From a checkpoint of a small mixture-of-experts model trained on Wikipedia.
Size: 10 layers, width 192, vocabulary 8192, 92.9M parameters.
Training: a variant of Muon for the experts, 625M tokens, 4769 steps.
Below are experts of layer 5 (counted from 0) of a mixture-of-experts language model. Rows are named router (the router's row for the expert), up (a neuron's input weights, with its number) and show model dimensions 0-191. Each number is 128 + 24 x the weight over its row's rms, rounded and kept within 0 to 255.
Before each expert's rows: "gets" lists some tokens that make up at least twice as much of what it gets as of all text. This comes from a sample of Wikipedia text that the model never trained on. Tokens count by the router's weight.

# expert 100
gets: "th", " United", " National", " World", " New", "nd"
router [167 102 168 146 118 132 174  88 135  65 136 121 151 135  99 124 127 134 151 127 123 144 151 143 120 119 146 127 138 144 117 129 134  83 103 165 136 129 144 110 125 160 151 165  70 119 104  89 165 131 112 134 125 129 133 121 162 137 151 145  84 106  82 132  84 173 109 127 130 109  98 103 141 171 123 110  95 109 104 109 137 109 125 116 139 126 100 116 128 120  95 120 133 132 127 163 111 126 130 152 115 115 129 169 101 117 122 155 123 116 138 143 128 136 121 141 159 182 155 157  78  87 128  90 135 140 117 163 118 129 170 149 139 137  88 173 139 120 146  82 121 135 151 116  81 159 104 137 173  96 154 124 129  79 121 161 115  89 145 159 106 118 137 136 143 107 131 123 119  99 133 140 120  91 192 150 144 145 130 131 124 189 116 135 134 118 151 110 120  93  99 134]
up0 [162 174  94 162  96 127 132 116 145 137  84 102 159 168 142 116 122 124 100 133 116 135 172 155 124 151 121 131 155 180 120  89 138 153 151 145 179  87 151 129 134 145 113  98 138 125 145 117 109 118 115 126 117 128 137 134 102 133  92  88  99 148 146 130 112 143 150 150 121 155 129 112 175 134  99 145 149 151 103  87 119  74 146  83 122  93 147 137 143 169 101 101 126 136 114 122 114 127 130 154 119  90 107 114 101 153 136 131 112 171 151 125 125  86 109 100  89 158 141 115 106 132 123 162 105 105 124 162 128 155 135 135 142 120  93 125 142 117 119 166 136 117  94 181 118  93 137 145 139 107  97 112 142 122 138 123 122  97 138  74 125 155 175 162 116 136 112 150 133 116 141  84 108 162 134 106 140 137 108 162 181 130 118  94 144 166 119 103 176 105 120  99]

# expert 32
gets: "h", "th", " h", "k", "H", " at"
router [119 114 133 141  66 107 165 154 130 128 144 140 109 143 127 107 155 131  99 113 149 178 131 136 156 147 124 127 122 104  78 136 150 121  99  82  96 132  68 118 155 115 137 154 101 136 122  80 144 127 112 136 113 142 171 114 140 100 140 154  88 113 129 146 130 149 167 124 146 110 138 109 136 171  95 144 124 120 100 130  91 103 116 184 137 124 140 125  81 142 170 137 126 129 133 142 144 138  96 135  86 102 135 155 141 122 146 157 103 125 174 117 159 152 112 123 173 183  90 126 141 125 142 139 115 143 103 155 125 110 148 143 148 134 137 128 174 118 137 160  98 143 199 115 107 117 154 171 132 128 112 118 134 148 110 129 100 130 131 121  87 134 123 113 148  91 117 187 107 126 150 140 136 118 132 132 121 143  98  83 127 111 147  98  83 125 177  93 119  91 139 128]
up0 [105 115 148 122 133 105 106 143 111  97 140 172  78  96 113 120 173 141 167 138 132 126 139 157 131 139 102 135 105  94 119 101 149 124 103 147 115 125 129 136 109 112  87 140 141 135  96 142 125 147 143 112 115  92 146 115 129 127  91 190 112 129 127 146 163 172  77 170  99  95 147 101 132 123 100 186  67 114 179 114 113 119 133 135  93 151 145 135 151 126 143 149 135 104 149 124  94  93 144 119  98  89 130 109 130 125 133 123 160 131 168 109 129 124 133  92 157 109 145 121 173 132 159 135 140 144  99 174 134 102 132 148 109 132 143 128 132 146 109 135 124 120 157 151  85 132 160 124 117 154 111 110 151 150 151 182  82 143 136 127 122 131 142 101 147  74  76 114 120 131 121 136 143 124 139 123 133 160 199 132 110 149 164 133  78 113 154 120 125 124 108 121]

# expert 93
gets: " States", " York", "ian", " American", ".S", " England"
router [123  88 140 135 111 100 183 125 116 126 151 117 110 195 163 104 120 129 118 108 149 132 131 101 148 130 137 124 154 140  78 137 148 115 129 109 136 152 116 104 127 144 110 127  52 107 117  93 182 166 100 156 114 102 117 121 138  94 138 175 115 115 101 159  87 163  98 130  93  88 108 105 141 154 128 142 114 130  74 186 165 159 131 125 130 144 144 164 144 103 134 147 163 139 123 143 120 121 125 156 127 117 126 189 136 126 112 148 126 138 135 172 144 131 105 113 126 154 146 113  79 124 136  77  84 147 148 185 120 120 141 131 133 127  71 157 143 146 131 134 122 112 146 145 115 171 147 115 127 113 136  89 158 111 123 147 125 125 131 124 142 139 117 121 118 100 103 141 162 153 123 127  96 102 135 139 142 128 107 106 142 131 108 139 169 123 145 122  99  92  97 150]
up0 [120 139 109 141 140 141 150 128 105 112 169 113 151 109  86 142 131 141 143  95 171 133  50 167 147 124 102 140 156 143 123 160 113 116 130 123 134 168 100 124 120 115 132 129 137 109  93  91 125 164 102 144  87 183 117 168 127  96 106 112 138 122 123 160 114 111 161 135  93 117 132 104 123 131 116  72 163 116  85 155 163 136 118 115 134 134 113 131 123  62 126 122 116 140 130 173 134  97 122 165 143 173  82 132 131 102 148 137 112 145 122 132 137 142 155 144 137 159 126 125 149 114 131  98 115 163 170 135 129 103 132  81 135 149 128 142 139 150 154 104 142 127 152  94 116 159 122 109 114 113 120 116  99 137 165 106 124 167 143 145 118 181  75 111 126 152 123 142 116 118 154 152 111 108 120 126 126 153 122  91 116 154 107  99 155 196 148 144  93 115 163 146]

# expert 90
gets: " South", " New", " North", " United", " West", " north"
router [122 122 144 149 117 130 145 117 154 122 133 120 123 129 126 114 114 141 119  91 171 127 170 128 181 138 106  93 117 168 102 156 115  97 111 134 103 155 115  99 130 102 143 152 136  81 113  94 161 155 107 129 137 166 114 119 135 133 144 157 136 118  97 154  94 128 137 115 119 101 135 101 162 129  96 100 129  90  71 147 123  99 130 131 161 134 131  90 148 112 126 134 159 152  95 156 141 102 129 151 122 147 130 191 103  88 108 119  77 132 137 121 146 156 148 100 150 172 110 126  56 130 139 135 122 145 136 127 108 134 115 138 134 119  72 124 112  90 170 103 119 135 142 113  89 161 102 215 161 126 158 122 163 121  87 125 128 131 128 130 146 104 137 118 127 119 138 173 115  97 142 143 148 129 117 166 165 137 150 144 108 151 116 146 144 110 159  95 119 105 136 145]
up0 [186 111  82  97 147 104 118 116 144 117 140 128 115 120 126 126 164 165  95 152 144 157 140 190 129 132 135  82 147 138 126 114 126 116 110 100 132 135 166 115 113 138 150 137 115 151 104 163 120 154  68 129  96 136 126 141 110 142 125 162 123 117 134 194 165 132 122 107 121 167 163  92 154 117 133  86 132 120 108 135 134 123 111 132 167 119 126 118 144  92 145 202 170 133 150 128 150  99  93 148 132 148 163 141 106 132 106 127 126 161 152  77 137 100 131 119 140 116  83 101 136 124 125 152 145 100 161  91 116 123  90 119 141 101 124  80 105 140 150 158 107 118 149 141  96  98 107  86 131 118 171 127 142 167 101 114 118  86 116 127  98 103 118 118 116 147 144 144 150 167 167 150 137 112 107 100 133 135 156 128 113 104 150 141 108 134 157 135 118 130 104  91]